Experts of a small language model: width 256, a variant of SOAP for the experts.
Below are experts of layer 2 (counted from 0) of a mixture-of-experts language model. Rows are named router (the router's row for the expert), down (a neuron's output weights, with its number) and show model dimensions 0-255. Each number is 128 + 24 x the weight over its row's rms, rounded and kept within 0 to 255. Numbers have three digits each.
Before each expert's rows: "comes before" lists some tokens at least twice as common just after its tokens as in all text. This comes from a sample of Wikipedia text that the model never trained on. Tokens count by the router's weight.

# expert 54
comes before: " ", " \"", " 1", " S", " C", " A"
router:097127164145143125111132149135096165125144123125137137112123149118097148148121160171092133141143128128095179111112091106114170141143108129146109135104125147149130130131107171116182110116163117089132169111160112114152094127141083128131119153093129115097152139129141124105139146115144150121167139130126114147117106136150097173119156097100133110135108113106110156188159136131106081154146109095132133123116122200101138131137093160175125129093155134115085135156115118134131135149112133114134116142115174147151127163106146139120146115118163134152222136081131113115079122073113083149126105127149125141127159127106116101158109162107150145106164132122120128142104139152122090089181136112095151104093114153101137129137107153154159095128139135097137095071115110155101102146140100
down0:128141111136146146167143063108147123116112156118084134158107140165129158169114121137125145119121118072126131066147112137130122165113152156146132111137112086147118139129132143101138119150086136115164175133137135116096152115129132151101152106108148127111098098159126083109169100143106131128130131123121115122114111113136090143110145121151131131181129146113136148098158139185149120121117167122117139124125147128147159110104121115140133110122167186143144121141158124146178140161124099159118156154087117154132197160110136138117164140142199106151115158088129155141108120104134133121131172140117080159148105115153141154180109065117138112152159139141164106144165122170110122126135143120095121104095113125152128117098058125152123136169139145105093153124167106131147122104141124
down1:129125090147131126191148129153175194095137115090127128168119131143110097118123140107157166074097127115104128146124146123134145129153203086124134125156089134161139101103090133098150098121122155134087127162130134117111109178099158135170123083166090140136142112133113138156109117131130130127102097134123142121114175118111131143075117167112123122141108151126176124079100156108164098161145148115175156150110094127130175117147165097121086120127172078083124137108097169111143140122116082126102166112141121100157149099146117080126117124106141129149108108118119112110111130129132115110115123101141141120096118103162113156147109123135141107124133114108109156115133144155120148125104126074129093160102132110170101113133140156140124127152148115138145117140100154085118101120130139
down2:125169126122101155140096078130167124139131133124092115159177125126119132152095073116084129125142107111144099171131131157139168133054144149071137118145127146105183144147077146135136134112128106164136135119133121151128074145142177181152091117093136175154150135122151129147093159104173111094112138102086104135130169147145124119154161144134132100140115098145115103130141128117128114104100136113116110109146149126142119116117115099133126134086106120149089103112097192111163159117107158126139135161120148072086116105129174104145135113132165123133147117123140121125103153138125133132138137139152118154113174111109136119164164090140120148122109111115133147124161134123147140163115111130140100138141152164125165109131108166079087150125130128120087125142129098099139165094150096
down3:126130148125156114119103145113119120131118142110095133141117127109093113158120123122121127116087081075114162151111121091155149116137124108138091128098145130116117129119145080120098107107172112142167117167127163130113154144082129114146187133115126154134144131124123126139118152183102108136131165192104143141117136166117136111132087122135132133152107158136134131161116095133155108164121111117115137118124125144122147145111127089075102153121126172115154098120088140175171123129137157107107090148111123133122137137125112105089137130136101138172123124148099090154090110156117157137119209120176131158151134184159135128116175119122134141114143122123125149132163121133124082122127131123125105132071109082119095105103166114116141141168149124138143219139081109109156092141138115
down4:162148144088099137136138161152157139142125141152115111168169148135136151093119116099192097086154109130138077159122151152112110130134153155095132094146059170160153087120132083116109148115137129158121141146103123152158154176125161181127111119147108146125128147125118137130150125147092114131087104102131133122156164106117139131120137158178151118110116139160116116077079150139176139124151157143128113116134087143178168136081142104093132165156088081137174122101139144129107160105147106112094117107107132099131117107146134128162103137094114130094164132157142125103120130157118136139106115120120145091138118142136092148146140118132108168145117092153116131159107113124147123095135104097148103174157141148142122093139153133165138154184111121153122127153125146150134146143117147
down5:111148153134105160168100106137166080129140143094138086119118071130140097135119140092145132113130130152127130124195165132160128155081142101097077102138170099138134137079119106105144167114121093152133111104130110124108165105149132144097137113133104128150097140153126112117139120105086162104181163153140119166136121157158117149075115144178117127122156111118104159111168136135141121132171123158137095105096151107088127146100155143124141115103095120147166135124126130114106156144109089170100118118135118133122146114089151068084146098130096130123117171119146101140098155104171138145163168087165141118147150136100135110115114138122152143118138114119136164121120117098130094148104122129135130111114175102149132163128149149141144148125168146168146090133165142157122111104149142
down6:105133173155152121175093141169111130131123128180136111087112126136124130112097120139087108144130073117115132102126139127139151132113075121109147122140121115117138107151138083093153146126150138136128176132160086118168114174117135109126141147161158116139151175165122154166071119099130137114159122114111103116150112155139122155131172084106122150159138141128104141137078115139095167109169113156133135128156095106135083179101146133129129164100138145125115103133113132173164095117082148133129098076120165144144131087136097151119146147146092133145112129121125119143098119146135189148145123136115135084092176134151151108153152136099132142117144116123152111123108098124139112145116086148129122153113150144118112140143140152094123091106119155135169171135164099075090169128131144
down7:137122094111079112154134162161104121165122133115102098102141150183107163106144134126113146111132107103189089164139116117171170187098122068150130122123178111130103131114162149151127154091158121123107142140116135127127124099113115127102105111113126143164112147145126128123142154095176122136164108181105136128167161121102147124109143126126111103130133141129103120140119124169137129110179134152114107099138093145139134120124078129115163115120176099159123073130136105126122137075168115107140171122190128111083152133152156123122087104108105117121164133110148109144144155154154099166130100107110126104144134152101122096093092121134117104156104117088129131098143156157112119105147121120160147139101122134122145099105161120133137080141165116154116142112161118172112131149090144
down8:133127146139155132178130136151112148124185171119124134135115124177135132120136167147106128126100135166102114144136135153125126126119122096157118106137159140130153116162060119125125122118117151142101139135117143092158140082137141140184103126142166160109098143155049098125143148124123130116085149099142127150129124157127160101101102091082137127123117117096145138089123108100173120123132077151124183102111100102106106129125141153117122133111188083140113133161152120137161147116126104159103123161115078118136128134124139110167154129116118097110138128110166147128130094126138130132115119142080162099153151103099131112117095124087156143131114124117088137134102110122104148145123140095146123101149158145105164068155114139129188132124142143158158122124116123208120122135129183
down9:155159085138068124109148105132138102098098080128141138198148123096123105107184127119147123139151075120089147133110123135134112103119119112123164123115121114134151134120153129137103136144139144100114142111122123106136129094139070151112100132106131113145110119090111136122105165145088106129141107141114114138097115140140050122183142154137144156112200144189118154130128147129138112118128098138126084157114113113148120112139115124133106107116103118135118119068161081140153137103117107136148120152127113124139110124117162138095175166155157097117104099152086129124155141138123125113116095105145127111081130119124109102103153163131170110100166130090116150151079095136160130118157087099149124123120154111120120125159159109146166096154112131100105128128179115117158094125143095
down10:122138136114101105137160156111145133108083167106121107139074132134107122100136097167132141134110098067110148135170061100139083111142147123140102144123094120127100094126135115105141108171123148138148115179140179144143132118079169125175144163068120147134099119143126129127140128127130110178141144119152128128120128104134100141162127136156144115120152134128145121088114114135122119124119165123135121136082143153137123179165128119128110076122110129126158160137093140086108093105147125142159190101190135118138118189134145118143165148126125124115133107170154144110130119147140149086121115122140115081132094108131118174120129072131109144155094081141121096123116110176128164119143133144108098132143122119163118158095133133089149159103155127120123122147121100096087150115138127
down11:175127090126104116120117142056126117123104113117176172133143114086115121120071085097132134105123063184136113107139144107129134139115138135152122077117111141185169152133137125151146113112121140118115147124128109136100115069122139128142123109154147147122145114106155144158108084167164145129134142120137164142132151144182123118110140130110157153134131113130114187110106146107093124135149112146121130127134137126121160160170091117114147100138153138165094152138160083142121174098159144111116087110115149122155168123065125135111116112173137134112129121172142134141112147139141154086144123126150111097151111128066153139109122119128190119103092136115098147121129153095083118121138148075135121146138122134090085128124133108121102133116087131170118098119147129142113142123136097
down12:116143137093139081137109119098144162113107157128119155201143067136175116119128131082174132139132172111147139149137148169133113123096177145159130118140120117166115114131118146130147100118144154118127133140104139128165117133110120104134138120148145066138095105146138119121133081100097172092087173136083137150130072092124145129180103143150167092107120103108156104119141080118143132110132147121146102109126140141102126163140112112115125100118141126154167122131133182100124092123142121179073141129123124118077127134088124108140153117140128127122141099150101144128086094089105098104116119123135109099125146144169138117122139139125088102103131104170152167111156123113142164111108130128173154140163134147158130108143120116117130110069164138108122141124139128122132152106122075
down13:133155115125105122100111149145126110139160138165157130145137147161132134098174162150135119099104153152117093122138113144092157163161133094118099139177144138090126136174146079150160154122117108152119134141157123087156128133091150115158140139143155101108079102128152105133106153111119142122103142158139122163093177113145140136143127152139106132159144150136122143154135125109145132077058115143155105155184146101168122116145171096104100165147140170100145136119124118105113161169140152123141132101115158146103097124162165104136124146143131099094102102173085132158132106105146126154133137120132137125115119149135124161158146060103102073112138108197093107159149095165148144126085147125140078143106137159134123167114121104154120140118132137144131118129128143115111128121112149
down14:133124118138114138162078144160142171163122116098095165111122148125119128134117160099071125126097118123194151138150149131170111170114129136182164072121134146143115121100149127130100112101118123135129130184134117110110156061148124135138155135137111109168130121169137086120121131154119160116129168158103144120163153132106125095116078079119138130156112139112122099119169094163145158118130077167114129136109118101131140140150109112147138131162151133117139141164128146126125121146133155106103100127199123154150138162114112156122139114073137099123149132120134153127111127130115135154139139105107145137146162085175138113140076151133125137170101094076114143102171104108111139086134126121115124110103097120151104121124152130153170118087131122097119125187151120148142126117105157
down15:108122145106122149113130138120093149092070161121094137167097131111159136120108146116146124137128150095155133133128161141137147093095106138116155136108073154158136146121136161139129123134172118123134093183109167099120193130133098206115140141067121133177155114165162163091124116164161144123137158118121083075096118166118114102123094159123093113094120145139134108168115145163169155148120126135145115096105114133110154136141118119162138121139134177121130131117118125116129135116123117120102107137168146144102131139160155156129111106091084105119120130132155156105109147159121129121127139132125144136160135091163111092098139177107136122157143133148126141151146124155178133138087110124131083064193121123148114098102165135128160144146143125117147120141104139141126128109142144
down16:092126120168125121131124165095140122139097118102110124146113180143122153094078164178119093127133124115192109074129117134139132139154136168101086147090146120107085149134127169106094131134106124151134115135151129087143116107147121123125128129120120119167070115135109107114153132153109150136115115129149115137105172111170089116142162153103140126153129147098104122092123154181129108147142116111088107130132110114123108157113120092099123109134084155120169105133089114067135076069113167114160117141159124158128151133146141141103112152130146161084138163144125115158118113102093146129119111162145154104103135131152144158150129129150096120098062122119115136135133145114160141134135142102125104140101125133090159130150109140121089103139123139097114103170134090109106116103149065
down17:127158118123115108141093157111124118092129137182139097105176091160166159132110115106109115105111134136179137172102132108122152122127136133145139091146117145104083154107131168122140136142113120131138131167114149097152100140142117124097136120075148087115140154138154149168136122109162173158170148096125113086144117104117138147075095107138142154147131147134129134110091140079158146148111139107147139141117129100135127136129132145131161084146145143111129121094085127131146084101173135053136113160106140092120112124108128195131142111151115110129114125142110157100149142143117078093125125128092125134137146132119153093083129165155066101092119107145135143140157126113165165104109089097125171154183147102141138115154133145129098134154109096122113150128162113114134151119104146
down18:114166129084136100078208139096104085090134123099158146192139115140143101117155112128143105154133139101092109136145113089134132118123101120144156090136171112143159144099048162127132134117168098131129138097123129122117126149126099128108110167112126121140113121127095132087114114088098114128123110139129108089117128141129155124154136101160134128132165141114144124137131160091162155127105124128110118104120124129097109150140149129139126096130124155159091115124122130127113097112192117110133123143137117137090094128156103142105143131118122119152135077153123097172157179127116134163122145116170101160161114169100111098148119145115113126101122146113123112098153081105163116168087085132104139113146173128155130135167117135116156089123109114142045125095136127154135123127098119
down19:129097182169118128153148100130126124123108098167150092143107120128107116126125094143160106125144132095137152111151123153077119111141119101104101150152138133093119107113181109104117186193159116119135088141120088156139120105128130097129151154126097151151123160121127110110117118077150144129115115156147135133117166141133176127133106133150107117096100095125135137134121151147114148129107159136118092136087142138146139123126122167139129126103107151108106101119153124094101147100118097131147094093142107129143131154154117148087164085138086140111122173122103118144112068194145161099127104085090106125122080113115121152088141135089127115128158117130080130157114113141146130062112174122149122121121152117166126156122145104119173182090100105149139123132132140118105128167158123
down20:176143100136097117158061108154132071151119143151159106143166151135108145124141113091092089113137152144181112166128140116110118114136148186113118119088078099086107152103112113140121133127142119128112139134130125111133118153159110153128148132151178131115144124115119146127150114098090108104127146095113127131100118123139140148118116121118110141117107180179108150088138129154123157146169159145098126122160149111111113081153153111121157127099117148174153133124144103113167163144150136138143139121127129163134102143123142147119095123133088144118108172186134155142153122140182137139125093174123121151149105103160137111151086140126117138120114169150132137147176117133105119155072067097094144123162089108148137143127103129069103112137126126139156118108174160143142131158129143
down21:093101132154197169119086117094142126108088113119119109166147139097142111115100075115169133118121127153115138139130143149119136118146162116086154137121148163110149152132091146130145177152089153151160142110140167119073123088106136122120142087153166117126166116160136130117142115146105113152141134154093144130108160160152122140142148153088139143193074047125114122120145160141135113132138163147124137110142139133111127152107077157157138122089095116103132095118133165098184103149088116178175142111122121096107112145101119153108113110128150174119117138111101113136126090127106176129150104127115102101137121113136104126136125112100122131137154142138153108108128159096165119155106100133118106135147164117132124084137117121127124146107094143149121147110157122106150098150094141
down22:135146116112181139150155100144167133120133108154157121133159088162138109123143125096134148137157122119155113149148103114087102102147087102102112154149177136115136134086173136126140108093149113155122118136127093127147162134116149171139123162158095115114127100103130094150073164183167097111103135149127131120124128121101094083123160125182104082135158130146131133085152145146079119170101206114122172109130141110175117143138099110114091116118122128134147130092173154081154114101119159115140110158130120095108157134093154115157149155136128125135104118114141117153160126141103112120119148099147134158136135122164176119134139077128127111169151161104131124132131162103107134129115145137118102146080080152161116135122142138123102096122126117123155097143115090129109125142163122
down23:090101120156122145132141124156133188156110126121120182116147101128162125124110159111156130142145166160100125136142149128094099141131135137121153139117159125126122097115123148131141114130089099096139097096142132116114146074157164125113134138130102126101151096151145159141101136108167093098122132118115160164136086086129179066164115137167111083105135107164083122189119121117111099137123123142150155129140127155122140113088153124140124135114121119113159141129075151141072109113120129140122090157132196091108120100132150091147130116142098116117160106173141134159145134137117128148152140140160165133115112155127087152127105119144104099119084126137071118101135096132111178160107141152163118148089143142131124149152161120133105138147150135140103134073109108126094109132076115
down24:130134132110112157135133113136113144125111127159114186129145107141146142138160107092135135136152154166132137140140103135124149158162110133103126110141086143125149107148134120122155146101124123117158117174136097155147117116120100137122140119112108117152142088160126097091106133152135141068142155131161118145150128100134191100118082108117104159137152133127125112122113183118140081152087132178165084137118110117124133154140101097154128106122142136170143160166140151133103084101128161113138137139157116091109114130151153131120122116102154154126143134126098140180129125173151148165126110164169135135181110093112120153091133125079163111159144142081104158142175144132169136100117125134138107146097097149140092142141055154143126157106076130123130083159102110178119124152120099
down25:114165139093112095130140100067163121089142141098089121124129114139112116135132121117122139145139147104161076088129139150123142110097092165152102103151112107156162175146122140132118117122144168082106111136116140109140102101109125065132125125086123118109126098133128117116144131136112134131134145121135145106099151123113105137154121099085092150149134175143119115142197153123106164137126166134125090129103065164157098108168124142097160125126161183168132085142104109111139142114124158100135153161119114147116128113105135136140125100139113124121148135128131144113115099072159133136120126148131114100106105121132156094091116134142117125139164106146089090110159146129124182154131153152127102113092145144154101071166125142124132078130121162095097104155117125164135185100158120